config.yaml
num_hidden_layers: 11
hidden_size: 160
hidden_act: "swiglu"
normalize_top_k: true
balance_bias: true
router_logit_norm: 1.5
optimizer: "soap_variant"
batch_tokens: 32768
train_tokens: 271200000
Below are experts of layer 4 (counted from 0) of a mixture-of-experts language model. Rows are named router (the router's row for the expert), gate (a neuron's input weights, with its number), up (a neuron's input weights, with its number) and show model dimensions 0-159. Each number is 128 + 24 x the weight over its row's rms, rounded and kept within 0 to 255. Numbers have three digits each.
Before each expert's rows: "mostly gets" lists some tokens that are sent to it at least half of the time. This comes from a sample of Wikipedia text that the model never trained on.

# expert 10
mostly gets: " October", " June", " July", " November", " January", " May"
router:114095097117137172128156123131084099127110107143135099132164136116109184102135103146138143069097094076133123129157133114139148148111111131131180095107157133143122108155194115120090116143129158161165140097113139145139126095111129108096124173166114117134118106170119132112083129135114084123161106108164111136165131121097089135112112141105147146124147160126104127117123144106104152088175123140108130125106112158152129152147141125116152100129135148127102119100066159099105154161127123
gate4:173164121143119129121171156141147127120155102085148096105114138135122143121119123120116132148074125101127162135118112171135117154100114109145121151160146101139123155138143109165115110099146098170143136111115110155112132159097136152129089070141108140109124089073173161162135140117112161110104096152134119105139133113121111158129155129100172141139141106113094117147141140078096150133163108124123098134100132140158115091167118087105141069105130148120177112083167149118157116122109118
up4:113113136134119137101137133164128102150089165150119139179131130103084129199168099195095129137146137136109136166110143131112090085114150157150141124146144120147123117147166178113097152133137155085127135136109109113184103109134140106157145148125088147123123148147145104094158115109162102119143139096064123119143091154113125137107109107121092099108121157101122118086160117136175126150116160138138147137103145147106135105094114144127130177124117134110141100146120120144089149144138141
gate5:171121105135171139122121131149147113118116141133142136131136146125084143174150143114077140186113143122139106127129154110152151164131103120108083115101129087135132105095140119090119110140110136131148176144148160164162111158153155138136112157148121136149120134135143089141117156114082082149096183112132098133124137162149160133124093138070127089109130135111129082092129129145133113166103123133177111172112137126126120068109117122153131104101098129110110111148086158147105137119171118
up5:122117120092138106142127141091162121139126098169121128114113091132165141152132128100137146175138109119111113160106130141084128104132140125116101144085144145137150161140136165133154107142133139148124129148175145117137122121125128117133109107075137135082142148127095138121117120181170095150139155124137134157157121142146117098144157091096129098128127164185144157119158085142103148146149103123182106213158109170121139146096166115148114133144110147104107149108088101086127161134109138

# expert 19
mostly gets: "year", " water", "ternal", "time", " arch", "reen"
router:121123137159161079137113178123185076101174145136133116099106089177151172140105118114144146139157154151141117138098158151105101092141112150133114147198147143137129115141130148156140108116122102157118109152114107138143129127160122138106081081141095133102134172127115144144119110088075134136154094154134122126140128111144110136133162152123144136132117127127139149143141142106119110135127123136126133109118119128155133134133127105164122197139126205071149166124171121121115137143126105
gate0:140138130140144106110092098127108144108142122131093162133136099148108123133127103122132127112125128151096112144117089090166102085156148105156108117159091140142128134169142079116054127135122162174142098123162154126168135124150145106144147129120101148079132162128126106095119195120160117104115102122114102153171123139138110120100146130194128174131140116079109131140135101090089119171126112163116145135149125155121109144111125121107138124133153077135146073107132105147132138131117152
up0:106129182111086131133130141138146119170179122117145132087104127123140143118119138146140121134073104177119130140143127135108077130126124132115144178116157139087106082134114134085149116095126113131119138116155160140103131091132144091083155135178123115132078138117144162098137133098162134068105139130137145103103155120106117138134158108082136124095106133110142106131085155150101142107103123148132107132079108123117105151116159139118154100167093159147154137121147129195107124141149141
gate1:113120103124139118125129166133150078102153146135125095146103126174160143146125106109131119135110118137137115145174131198125124107100127130103093181141125138124089147110173106123108167129086144137104132142124103103099153122141179139166105118180138145117155124145164109126118089116123138143162108142125101102116125096135134109138131141138080158144134104158152124146111135147123100149104117134139106108116137127164151139201119111173119148128134180086141144094189115161109096114136101
up1:162135120127160164124090116154081103172146153079089159113142118152177173123151167085107110115151087136100148096131155156134120134109152127128077147084108093131154142155144108122133150143184120129133107147133120136136129119164129149139150120153101141120142107150107138093145142127119182106133127103135137105138151090114100107141137113164126180148130103086130120188121156163140125101117141113151111090157133128125123153139106118108076128165162145171128153110124146133143116125127105

# expert 25
mostly gets: " Total", " Candidate", " six", "4", "6", "3"
router:104122134104127179153152118117144125125097128157135105138119128117143141104133131163124146086116131118075131148164126090131179092140139113098185114114129114091114126139142108099082118133204145135155129082104136124138109110117124115116143188148132101118122141146085120120033131141148116150159130101109115121135129097126095124122119124163138123118124183119155151108118119096138158108120153109084129119088124158141113143150145156158141116117134129151122111102070139120126125172145104
gate5:103156159109096171125129133133148128126079149112096186161163166109128178158143152165138134140116187112145107117130156137125140168097139120133132120129142139139110136075116162148156091129140064130066154136143125103145123139111101156106166133133157098133138144126145101136160094101112119173121162093096114132140093129131146110156135125106087123142146107105128114136073135115120132168120102149131162134093122101114162108129123124179121145126144146102147145120108133137118156101099097
up5:102108123155144143137177156083140125141157113094110111103155085141132159095115144112126139134153075114146144152114092089104129109148081101127159164138122135138133131131131133105158132143117113170140164125150146164117114117123124138106100160131132173101137155167148126123149083134131156158123084118141083118100118099154134097103132163115149147126167112162081154109136146119144124084157125116138163128148110149135161150127109140068170090127133126113165122157134112168086135127094166
gate6:065111105177138140143124122104178093071119128131173113159108136131126113140145132086151144149128108142143138152125130114077125142102138102123092139145139122167123103154117127072137135158111100128110137180122195117144145143151167137146110086125155099168164102163138173127167081124129106143122148134110126085090139105120120116124103109124159125138147108094138116100141123117131138093150138123156140134141140113134149134138139143204162155129130127129152128100110138108113115135122084
up6:145108140133083129138089109156172138107115111077119179162092169154115157187122117095167137116131142080126121157128145131123128164124079105111088126107121110107151118154163157116154113127132102100144136110098139115161176156117133116185112161122143062106128104139155152115137117108105099135113137143157132136138107130143132118075101115142137123154145168105123128130173105160132102092167147114129117124133119140172132123120161138118102147108129141103166103116154154152106123099151134

# expert 5
mostly gets: ".", "'", ").", " ===", " ==", "\"."
router:113094202127133097140129135125105125161110152140134141123127085129108146132123111118174126130125139154103102126119107146139082117128113144127158107117131096151101153090160130134158154099110103103134119119112144134118139132085134187145108169132090166110123126127165088177171127165108093141135150118136130128114131132131155174169144108099132124124126109149108080130149111183155131111095114167069112152149129122113123146150134115146120136087092164161137142124136110168138106112114188
gate0:117170124089131080109099081100126119092118126125133102121158139118105139117117170107083165118139150133097093140158112082112128130165100116129144076148131105098112131096148111175115163146104172139118115113158117135138114128135116120138124142118121160123124090115137122081156135186162121105137109142135162129136138152138143144149128098146076171099146075156108093110148147117136125151137100075121133107120109103153152151115108116101125167105120120136107155169130105165168159096121132
up0:124114109156136093152100102107144164095097143089132133122104132069127147143095159132135147110168141109100136137128111077123134095112121132109114146129139122126127105184116152124143150095125121121113151188116151116112151172115137158144098116146119102166133137115169182128096062119132134134143088120165109157129139157186103163146140152103182072136104150160175159128088139133142129120134136141159096126106144124113121114129143145135105127150137124114127098145160145100111121154115102
gate1:132140147144127166110132118096123112131119132110178147109148116124133089088131133122133076184121136157082110144111159102100145128145174092138135137099140131207125147127116170100141137109109112113111115118115111151155097146083119112127132157080141165121148105148176183153112125120106127142138129130146102132155131170106113138134127165148152140127148119157118121128103154096121114164120142122166101123142150138111150141181156070155144147116082158138122123117132103116122140106130191
up1:093158111154119099115140146070165101138109136156111128125120079133141096082085162088111141123109153110144112078096146108150110182109151100083146139135159079163144151145117141116145141090132113135115140148131136104140093118113109108122144125086120138135124128142132131136140162172126127124152135151141087170120142111103104145169157116134134126142127155141097097096128130097178123132149111120158166166118093108165124160167124105198116097142110122107103124141125113118149123120113157

# expert 31
mostly gets: "1", "2", " −", "3", " Apps", " professional"
router:102123126121140157137114121123108121120118116136141091132134133117118119096139126155161129147144135105101162133138129144120145121149164135111163112095124094127114142100180089117099153138200148163152137088102162135118135114123130091122140207124143121125106120142088117085053143144118117144144140089129094156145122103089064149123116109143137127117124163127138118125125101103127159121106178146101128087081151175152120147158122130170139108084138110143109117113075123129120107123116124
gate3:062094121105145108139098147164137125111155100121137113095156088144139099143132127166146114182161140136134132144124119124137131110142100167110120121111112072144122154123122115151065188103104149102115139121173127133095105096131117168114090100101138138145095126165115141122149139122140101137100109120108135083144143138129113108141130112130099143151155104099147092182139143108106136121124123122102130171118141118154166097110126082185114134116120127145138091179106109130111143169139156
up3:193134107115118076109111116111129149170133147140107129121152134126138119113117148131109139153097089102135136129111140121107160152114169079170161125133156134120109145140157105144131154139095136143085177119084127130134128149128123122128131153165107133110121110104145108118140081116111161132139121119186091126089144162095069125114107150155160135099114125125108155143181125126158141151108076138125101116123098126075160116150087134079089126143140149123141102085142127137136111134130079
gate4:134102083120136132138138129143124139141154104143121151102162087150118130099123113127128078137146107129128077123107144143099152146116108147119136100093163122130129133068119097148156161133110098131126098105175090146079142116118153114125102086134137152103182150176104150137079143147123101146099135150140133153136167148124122145150159105089174118141086096127131144134156157149125137124149148152169123168095133187125132131133133107129118142195107123135120157138146084159137144144148111
up4:140161087127124106093148138117149124115108120102165158136118140130119141166159142096120197148111095119111146152102109137160105115144102100125139143114131128107121159169118100132125166103164145138159116155160136090176127139151100157138103134152123110144136101141105120122134124110128164106120124112166169133109111094133131159169107117170152131126160143101087177084127089098142168139113145137089131098113142106116148117126114074097159147098137142120135078159122170178116113120130107

# expert 22
mostly gets: " k", " ch", " acc", " ro", " round", " rece"
router:118131100091154120136104119128125150120125140122178120163098198113137106137155097117147126145111155123127071096119115174159119092154101107133126160134146114101157096144133107094098132127145156116082154142120134165145146154121139129151119142166156125142097130159136141106113138123092083168153155140141116089121133121138117122123086132136132128099182122137149087117097116154152114087116120110149104145150149109135115127105131166100124123112135205101138181108179130133139169098124123
gate3:116182144089117070166113176146087158101151107112165126161092154128119129103158145138117160154154128120124162103124117137150103116111181111116151102116139111148133158132097116122112170149148102156101155140134137116146105139126129129090154146140125179152125156117132108132196148139144135116162144162189115110117173133145148130110117121128143157100129065156117139153153123130109129143120114116119122153143096128142123127155123143132151092151169127134156116101194160136148118115114148
up3:109130101170145132139146129111125125155124117137187129127092152141153102137174083106103145127110128124118144154142106159157151100119093144140079127121165150116131163171095114127116120119107167092111146111106163179116130179132144125147093109108066121119081158083150164147136116121117140122119185126129133128088135150153101105140121098187113142128137159145142135142111088154149166103134092086170100120119100151117112128162127126119159152136151120135100138105112127144117116128105123
gate4:138119147109110111110147119127134095207108129109126123114135141056151082142105118110163127159168113175081089149169166155157132114150150112126133131112107085137142150140084127127112132126122153125104116156093147105144141146119116127150115100107132128125110156149070099119155127055110131089166141138142134123112115151139109146145153106162133167117160153127105124153144135147116101117128121094151123145153162120086138109074120130121079129139118141151100096146138120109123129120107100
up4:116121105181117091101074121131196131138131108138134094136148117135155125145155093146142172108134133111124126126138135156112091128131124139108104171111145116155136139143187098118138123124122080138119141103090144111140132156134101114188143094157128157135111154126117116125071141150141145137150166107148123110158107172185103096113115142141138133113141103163102145157123165143126153147161163147111143161116068128095106123109105111133127124141123113112092112137072112127133082123141104

# expert 8
mostly gets: " res", " con", " re", " cl", " l", " f"
router:151150116143107094204136127143122151131149089137115142154113127084106111139121126156155127133162119163107128131111115149125141126144094141114100138133122123113136114078119090127136132135170115167126177107123150139092148152202176170111129113146159150090120130125120145108118144162120116128133157108112123148132126106164162099143129130130113111137150132191105117187119140160134113147156127135131131129185116100172128113100130104083091163146141102148124156118185164137147142141131112
gate3:139154110139130119117139158121140135127139132065144152123150123141104136141077161099127116164165147121116127133143064083137088115143100179129145074159100117123124111141126146166153084146192102131093145159120119117112110130130140162149117100136140137144143110099123133118145136146092114147155137107118138160110149118153146112096171119171102126126141109066121070177168132163139123089182138134124136126145127107128112086116132145127116129101126125159091120145156120149131107149154110
up3:113063149150126074157100168115102097125116126146130100151131134177112166110055126151122089120150124121122125143131117120122074105110129164085125099159145098116112147182128110140114112108113146110173108127109127090128102139124138099096136104117115108132129121115116142111104144155147082125133094084108134150117155116132167134119089117096088122119102149106129110134130155121090136111094135146170084155094140184118122100131122115091111149105140155127113162141148141099153139137145118
gate4:116150137122137104142100114113125165147123125108152156157116165150122143116119125142115109105101099172170085089110149145093113147115159143118138142144120097112122132135114122145139130117177160126113096118158132119125085150162163153141161160137135144084112116147131096147147108124096119141140191116141123138113123110144210125135134147138099102123149078144081140169132166135186154157113121146128123145143120116110085144049109139133126113108157147132104113104074140138108137132123144
up4:105100130150104157138135115158163129126103144151117130099171149159082152129137131129160144090143151061135111147149128125114137136114130138134128113170136124132106110111153111124138151081100147111191127094154100112136112125118128122130136124118081085138117120079142103157154092108125109158155096130131158105135136170125105105128082105136137110146150127151182129118130124128115126131135115165130155103127114113158081116030144102128149109113127175116144173130149145087146122143118102

# expert 13
mostly gets: " (", "(", " [", "′", " =", " (\""
router:110146135138117081095160103124112125135148142161122108154158162152150080104141214097163155153159142112147114109103157131110120096138128114142112094120114156100115085112098133122144132126139143129117126151100138168123097154101141119127113128140101120121123122067147086130172154108157090103133123177140128114122154124112158153129146128145162100121141119155143101138153114139107152133112155137126150137109072133124159159128132146130079138184112078139092078139113113121114122131154092
gate1:148147158155143148100116099126120174132198151130077141165140075137150121142144102157122113147108101141139149136102128118143123151163134155141110139117142141100147098177169128156127172164146116107119203125139140102106122099119098101113130101134144129148098144117110120131123125137116148134112099158129175120097100129146110114131109096148116180182161098123094187135120100153154152134133122081178154135151129111110114128136142101120143126153117129117106142137146151096161162126130154
up1:109153133157162136106132120152157088136146135134136130159127102145163115101130146102141152130162093145144140124095121136140120090119119065104089108105144139113146100088144114104060167108150133105139194125113083151140134133117130074105173138114157134100139091091119086132121177124124103154118134132126107120121156145115160142147141100118113073066112129124108110141106136120147146141133125119131175103110160100121156129139123153140134119113112064167151130129122090137107107131124112
gate2:124078159147105096132128112135102131091109132141111136163118122130136139103142152138141088125131178073164156093151080127164134099104143109159118121151060101107104154051121116132107166100132138091146116165120113114114147133110148129137102131129155136141165149099135162128109086078125104113123116144138159115134112137125084150161187153125144082121094131118115129126094140132138138126146141123106141139124111097114153152141150152103139180133144103094145132114119118176133097122126146
up2:128137143116148096115125109147142117103155091123128121121073121107124156118151082098174141167076116105160151111174157109151134147107147155150124156134158100163164201127129098134155118180127124088124105122135137115133139153076124140128162152124110091134136145114089171086144129124144107110108139161088143127140132122129101113096098146150123128138109144123138130090141073095155146127130136134138119145171124154102154153121138135117142110104160093106094143184138103151150127150143149

# expert 26
mostly gets: " \"", "-", " '", " [", "{", " *"
router:137130099100140104095148147121132141127165124105107127106162111096138121150113089149127109180085148139110133110127159105117207124088133160118148118115161123138130117103126131101147116165158126112110134105142158141139123091118123108122138147086121182095099167156121140126136130121104148111154161090080149101120102094134085115122138131106131087129088132133100122129075132090135132133129141150107133136097129106128082144128112112136206082121154101136091130162096109159129130141106118
gate4:110141164165093118152183151145136160105117110106135131121112133099146128117092108146093128146112161124145149131126109160160097099125106099106117166127143168104115123109086108113128110138112103134118119120161158119114095133161169127122165133124109139123170127160129089102133137139146168158128142107161095125084122134123089127122142168122129097148163106162145069130135145157165096105106138109097155126120125118129141121053143129135106154148128134151168096179110130129148093135167078
up4:135147089147120112110121127123121146138113106145091122178105149133084154101170164122117158131091124136131129162172086079102132082120100068123150076167144111092092142179119142147139141147158168151131140109124123110112163113122151148159129153134096161147084132136142106122131137131147114139144126122111147151098171145081136092124127127159084151154138146120149130092146113166159129136120150131153139143126070159126078123130117114106116132109136144087091146154141115136096113128140120
gate5:166166102124086114102119161121102138184157117121136128121142100096122104136165134108143110156124127152153125087093151137161124155103143122127108117154107117161141113110111095130148116121092103133119143139133156140091149116148143077149143109132098141091110072151131150082105111155155153162125129085114119124142167128115113108085112104144147080107091120117107110138138111147194091152160155138137090132140128103159145141086169168129124152135164158132158116112153143147124094109118115
up5:090098122182129189128195089109154080093156120137092117166122144174112147099170118138133142125076138131159119155139123133124118091128128127148080155128140163139114147145149151106082143142118154116143108172128139131139124165109119129161115111152106131150095180168103076163123122133140122133123112154141128153156117107136084146149103146132151123082101148110114119112120121101167110162138122140115160150124127111125132154151162111093130102086154146117116146131141104128103137107150129

# expert 17
mostly gets: " |", "%;", " —;", "|---|---|---|---|---|---|", "|---|---|---|---|", "|---|---|---|---|---|"
router:109100122134148126130127152131164161116136130104124128133141122125142162125116112134149150150129137083097121135136124094132072134183126134144161148132113108154154122207113124128107124163117109133131136141114126132127112112148139124103156099124125141144128142121168150125137098164156137141157119095119165175114151127126181138115152079090143159101128166102147118169077110081126147129150141125089152088116143141132134090123100149144151128103141043160104131136131107127084159137148181
gate3:103131075168122120126111154119114123123125104140109127141108134100103170136135136119124140159144171116162152114123133150091117092148112142142136146148129136132104125099103142169116100148117149137154093085116118132159149110140136193170134130116146148063136107172163133104113165143126137159150147127125154151122117066090156121123152131128137119137133106067138133160100133104148102172105133142120102184125115179096121168122129159128131134113095114128147102109114089136096113123083084
up3:144138095141141105101121179128111132124112152122113136154115095101133127140151152119148139127085125120122137119140086137162107125071164097116130118144127107131128114134136116127150131142111117133134140131153149126147171122141138108133121114109125138095111118132133086098107095153094145142173160126115101178122055117080117162101152146159108130125121109111124150133147141048146166154181106201103109142111129159168154149173138141154120087112107138147146083124174112142141134124129127
gate4:118136074112156156133166174105093093098139138121138139156139159111163107158157153061096110174135120141146128137115105103170141134127079132119120114096114086123128140114170120103141120117134134136152169128118082124114128092106163084128093089182141126095128153156131122134162113133172112120160139112095149119104130173124128111167101087149121122123126113150123131118122143098140097146165165116151120130159134139130121126134125124128127085164142129136101106165124134164090122176150117
up4:099052132141122092130130159098125105095155161122083126141126121137121139147138123121096133111141145148139164092117104104143091112124111144093108117174149149153164104096116097140112112134105145079118098157108131152147133072102119164130106113168123117187152136128125080172148119087146141074150140096094111093158118139147099135110111106110120121119128146151164117127103129138141121147099111166153117158155100147150139100115133132142159121149141105102185121126140099115101099136119106

# expert 1
mostly gets: "|", "=", ".\"", " Phylum", " Animalia", "\"."
router:086152118124115153102102092138167128155137099123138108125150154104127119121133102145090128135088175112144117168137102120119180150143126155110098144119117137114087150161148081132094144135111147104133147105130118120141099129171144132100102119097163103182133070141111169131110103082149092149095126163168124133166068115125175089134133140158119142127122096123096172106148144118135115122159132109131102105132143161126087121113155121115116113124112180119154148123109155120119130111101098
gate1:131131121124111136107138144138103109152135130139175147102140113156148159146121122120128117147136120164153136153108109168165057141145173146146142148130095153124127166134139103119150109109125084135125122112168133126129135091087141119096105089172123117170106159137094146127102131115144154143097168122112166145128183108139188107103116155138095117135150114126133105145168101163170122128166147155100168104162127113139120099124115151123121135145140136096181101152133110148179149099139164
up1:119154120100115137138121167065136128140114156121139149146121168127113131147151119129133142163107140108091160122138083164148126102106162089143111112117103180126159152164137147117143118136161112107110125077180148110108065082140104176129172097126121122150104128093128090113128140130150144160116112111105115135103103088123166094091129129125090129116153141113144108121137107157159152147132143137116119157110148097165118170122112139091122128094143132167097080143103147129163132139108108
gate2:134103092126112119108086154145115083159147155114101151120175121159109147114119159121165159147100130125114155136161143147123076149106151177137147109141090148105177136115146135149119160091115134119091110128156122127106095201130127128092098117138135143186142141152114124101122118145118137122143094116122124132133093117134113137120090097129119098126128109164101114085128104083105096121124125127153151099125117165095107142133119136166112164157138152106149125160114164089065099130113135
up2:159131128138142150103180119110149139098132129148139128126089142095090160127135177145096183129175145136122151122101123113129098120127097113157119107106161095114107109132124138141157151189151117125138112129155129108094145133082136113113115095097084113104117182145074091121121124106141121135140144138107129167144146148121168103161132108119103108114075127127164144142171142153116089119108094102145147092130075118156129151144140081129138141119117148179121103141147114145135097156114104

# expert 30
mostly gets: "9", " spent", "0", " due", " Fil", " seen"
router:097122130109123155148120095110146155158127149090114133128170137143111113108153128164124164156139101133121129114143115164108100095118164098141178125095118126132126135141119105126118113153201097118132153117116149110128120130118097137086127125092114097113107127103105123113102168120148147121138127119110138189157106143109079147107103148112173124136131114099069078085100141146094148078179165117117135105107152135144084109177138163118119155145138132128136156124125158150122164155120145
gate3:120116110153093115134153120141115135146122093110115132127094131138173137109095061110118113128157113128168143159146151137183090145143122132171117066192114139130130150135087091151105126124134141116161105072116104129140142127131114138143161116124096128132100108154159092106146154115119142082079163125125120088119108134153110129112132155107142136135174153117150141126082104086159097156141105086120132128150161132099134112153100157140117133145122151146086140093115123122090137127159106
up3:125122124096125106060138160119167118182157116114167151135127124125141120168116114112103142122153096109075108139160131119134118100146126149121128139103161149103087126108147170157101162126137106121117105127118132099120083172158132095076138142165140142173146126131141145121117134113165108127136101114134175143148159184117124148106122151097123137167154138107130181160132093100103088160138100121124106117104137109148150144158091155117121116139137120139163116117113111156136093101081155
gate4:121143147142134097135138183151132158115134154100110126117121118114146123084111134107136137137120131140147128113124091148130145131097097111107150110149119140129142107101121155158128133142123082073148104101088087062180109128160136100148155077109105153080131148102140130133084121140108088101123104100138094110186152126125127149103189117162139127123114136132109109171091146143122116151140154171129120116094144096098097125143120131124149144101149111124168085157105136125167106131111096
up4:113086071124114127115164139162106122138129081152111107128161130139167112128140136127116152152122125098154157140085157151071107124102142118083140086132116150100143129156118119126089120117078117162160136089140088128127136122110125159135102130117111107111154114138117140166170129116107114128146133106108064120132098156175126122136103115140146140183093099120177124133102158124162119122147125135086147108123137128141109119139097141113109192136147165145102073095098127117143125155121116

# expert 27
mostly gets: ",", ")", "),", ");", "\",", "',"
router:114114107124118159124131130137113108139132098146139171121106154124122195132103126118119120149135078122151130149131181131111157116105143117132129132100142091142133116081100130146138106104180127150104131151125113134130134102140152142150155088096082073119116136111146141083102164162109125107188115125146115118134156132141098148094102138193081127129090139122138123139130134137101114095132181163128138118132198094150145163133130137140150132121138093127123101108121137167174125148151167
gate0:159158138143116090216117129086097095119153090145129156121125116122145106122114151157113126148158158111095116114124165122094134141150168139093136137154154153141159087142177162163103113118091144165104088166145144117129135127125135163165114121094163131123120128124146122118138112159115097141127125122150128153149077110138121114122144134105157113137154132147099152154084159099167097127171123110131173146142133097124143152154138108115124157135134165180140126166096110108156118134114141
up0:155134131125129145108138164146125153119141101098156105114071122130132157116140092089132131118156131127138111106123121115127116158151166138145169140150107104148162096113126104172144130135114128111150126135096106197103107136108123097119113150104108130105120166107080074170082166142102122130174140115114147115124165092151135138129122153121100107109113126134119109141109094127101125135150116159144088157155181119111153146118194108108108149095116082138135114091141158163157109135117086
gate1:113125107119155139091146131100130142117127144082132138118126152121084117141108114162113086115128114131135093115157117150116148120193153073147110111119111130080123084128084153111101091125112154127103148152129127149135167156162124087118191088140164072161106127150137139161113146123115097141148118139140103088106150146099130132136126110114118112091143120142095107126134162102151128176142112132088084120154129124099152170111144126138152144138133154142073147102145128133154108091094128
up1:079115114141106098130139109109149137108112111142106142145134114150103120180139156113127117149127144122117091155188116110134134131152094100128136134097119170120087101153113127122105193116085109153116184117130108145108170111167140096113148107123115106123139096112141093121097124148119076120141117163136126114140167162115095061106157083147130147156101113133100139071116150167138138139128145129089127152104140108131115166132124118108093130113173111086134135123135141165127120135131088

# expert 14
mostly gets: " pat", " psych", "now", " Rel", "usic", " mat"
router:103130146126108101153102154191155139100147136118131111126138143165093113124078133088129109107149083092133124079152133121103145163140170143149126108138118088130137169145095129097156161140102117155124128142153128154125104167136156121152156123122154102150102103137159126146083101124126150076111174125112098122111107123172164123129138128142090113127136104110119102144166121090115179149150093124140088137076128106085092112129133153134118122151133130156137135141094130120172119103139090
gate0:104138146144115100089162092133143147119066173127126110157130161135083152090111145107136133192109140146139081087086100140087134084093158126099086109152132102116144147114101181094156122126095112136163127114108113135128144171147122125093131112144118116141123120123119151106164101144125146116145119122153074153088149107137161099120105135137140130110143137145115107129149132102129117094113151132137153142089161144145120108143114122163130096161146142085097135112128132124162142143167085
up0:118141137167143126108138130124131180075117108121135101070144152101116097148155123139155131086123111115114099130140092142118170132129141157088113150131136128119150106146100154146152091142114143086141117140109063126131127142095121131112112116147153158093141104144128152158115155159124135129119155078114105113175115140134163162095161101130131157107115081163114123122123137170157098117181139125117138166121111151115130179064108126136104136167140158138118074141109154129126127150116110
gate1:137107099142162142140116138117127154111134125139104126130104143140100139095166119122106140095136096109149172094156120131152102081093174125157176114151095126167131160078119141143151128136151092104127113153128114135142124156084120151097169075125139108137093170124148145107153130072129147078132121145141112061152128135143126153190130139167108098113122104099132168135103152120113065153150088121122137128150184128099145132108128150117129115111140113135124151122137127138137148119121138
up1:128138114137106137153118131149124172171148134117125128117120107128143150077125113142098139104106145138140120123110115136128148165128119158147097134111115101100098132138165111136139108116104121158120125096171132182105137169114097164133125125126142076201147139119150154160100115101094105120135138088092133111100124165124135123124158092155122145153167088155147167128139099152116110123120104125160109170167101108160094151100112131135100119117110112138119138142123125146100201183110077

# expert 0
mostly gets: " village", " town", " city", " latter", " member", " country"
router:130127177119121101114090143159156124135124136124111123131111126159149121148162127131146126167135095096138156120090122149178166119127133144139077089119124168126114147116139136183092116107121149120125095134116144168134121136129151112118144128123082121119117150134078155113075141119185110138140144138145140133098162123148145095125139122137145103109116119105116152149099108150135103098116146103078146140127168145038081124103133164090149147175132171149125132122166157112097140139130120
gate3:171078131122112103140129166141137078131119126087153114139127097129104130110151154108119132102135150135085144115090115150097136157111119099123120074128101169082140122085147146112163160133104114116141098120127126141132153139208074127114130137165134171101136183146163111130126138075131141143118130127104133103139135136121121159117162126147118099118113113082094117100089168142128125098108109119137124165094120148085092113126130115121128154144102116095154085134111130124122144103087141
up3:106144119133152144133152124169132101125172159110123111147133139153074097112138119130088170121129164115139063135189127123145101143102144124081160125139137105126127096072120137160108090127115135122180145134091118110142143126125170113106113124112140108143167114104065100155094124145111152131120127092138120167108133116144106153110149129097091162123152140121134160182085124125130140154136078157162160094161135135121146145096165125112129123109161134131117129128097110145107099147126116
gate4:156142104125172132134118160100082122122131096167128097112124168131135142082121142115124151135123142102126159084138127142090087123141122084118144160154080126136126157159121107192129151119133106090116093138157113115153095137095151170103173139166134144135128137149123077141130137128120162137139131143151110115090124121106135093114101127131123105068134145125144104139194141146149162165134113146197116106127138157117125152093121142156130156103138123105161128097146101125112144091142126
up4:146191112107171110118086151101119093115164110125106097099170175131160139142102146113100110128112131114152123118130155122118118082129153147087141088142114128113143117099099126137101164099135107087110144088114118108100130142131150112102144145125151162140124132120131122127142166162121132125098147122136149142127132120155133112133140157083126102143148152111101135143109135110152159114160087156086107087157129179096158094096197103137148076136161116133103112120138132128159138180144133

# expert 3
mostly gets: " John", " David", " James", " Michael", "ville", "ford"
router:099135129109115174158150107104095129185142091117088164120135134135113147150131118163134174110150115145118125128150094099129117110111141088109076135090108130153117135143142102147104109128120091126122133085102159110129174109122134140101126146128118127110143144116093142080145083104119073111108124106117084127165132132100138128146081133094139167126160158115169168100136115116147123149076112093133159103149140138134095126153128141127179124145144116150125136150098145106121138203117130
gate0:082163090111127131140136140162090113114139133098120091156150129115174150133139147126087091143100156142102127121145146113126121097106126164124124086151127164119152129073124131093147134124106165122115164105122129104097108110139097157132121133136094122125147078138123132098142127139132114116142092113128082162168164129092118115147132114153137161093108105126132138120147079081103156160129107119120125149089127075140122154120159180155164158064138142153126118097151124158137162121137095
up0:137148124171115108084119142152146148144134116116122151132132132134111140139159150099129149122134137075104122126118109115113090147123150091141121083123121150081109117125156163159118152136149196142159116129146097098164139171090115130127112139152102090135120123150127120126164147115108169084135148113085139127086148160128148133116120179121067118109071147142143122155168098128119113093129136129114152107157112108117140153143167161116140121150169164126146142131155116130194138161088124
gate1:167141147150115125089173147132099150113121147148144106111142122154125133169128141128127133131132105109102124173204128166163159142150123100137068132111111126145114158063132120136120154147170115101145136117096168145136171091083171165120089126126092100160107125137128117168139149116152167121147107089113153151164108096110171149148129089116123122119134108094144119131130118113090116144111146129134154094171117128136122160143125108159131136149131093116130093141124100097147129107124095
up1:101151128140133097157116107127187112103136165135133129162151080131116173076107098148075114109131192116139100121115108144094149128118115144147125161156158120136120105159093126130187089122086156123116120113103149106158107113169133126111112136126153125131121163152173095114115135143132118137122139119122132138133104136142157112138111129141096167153121163116148142195145141124093121145170142124143104140170148079097130099143111142129091127112090120094164171131112158140128126146142147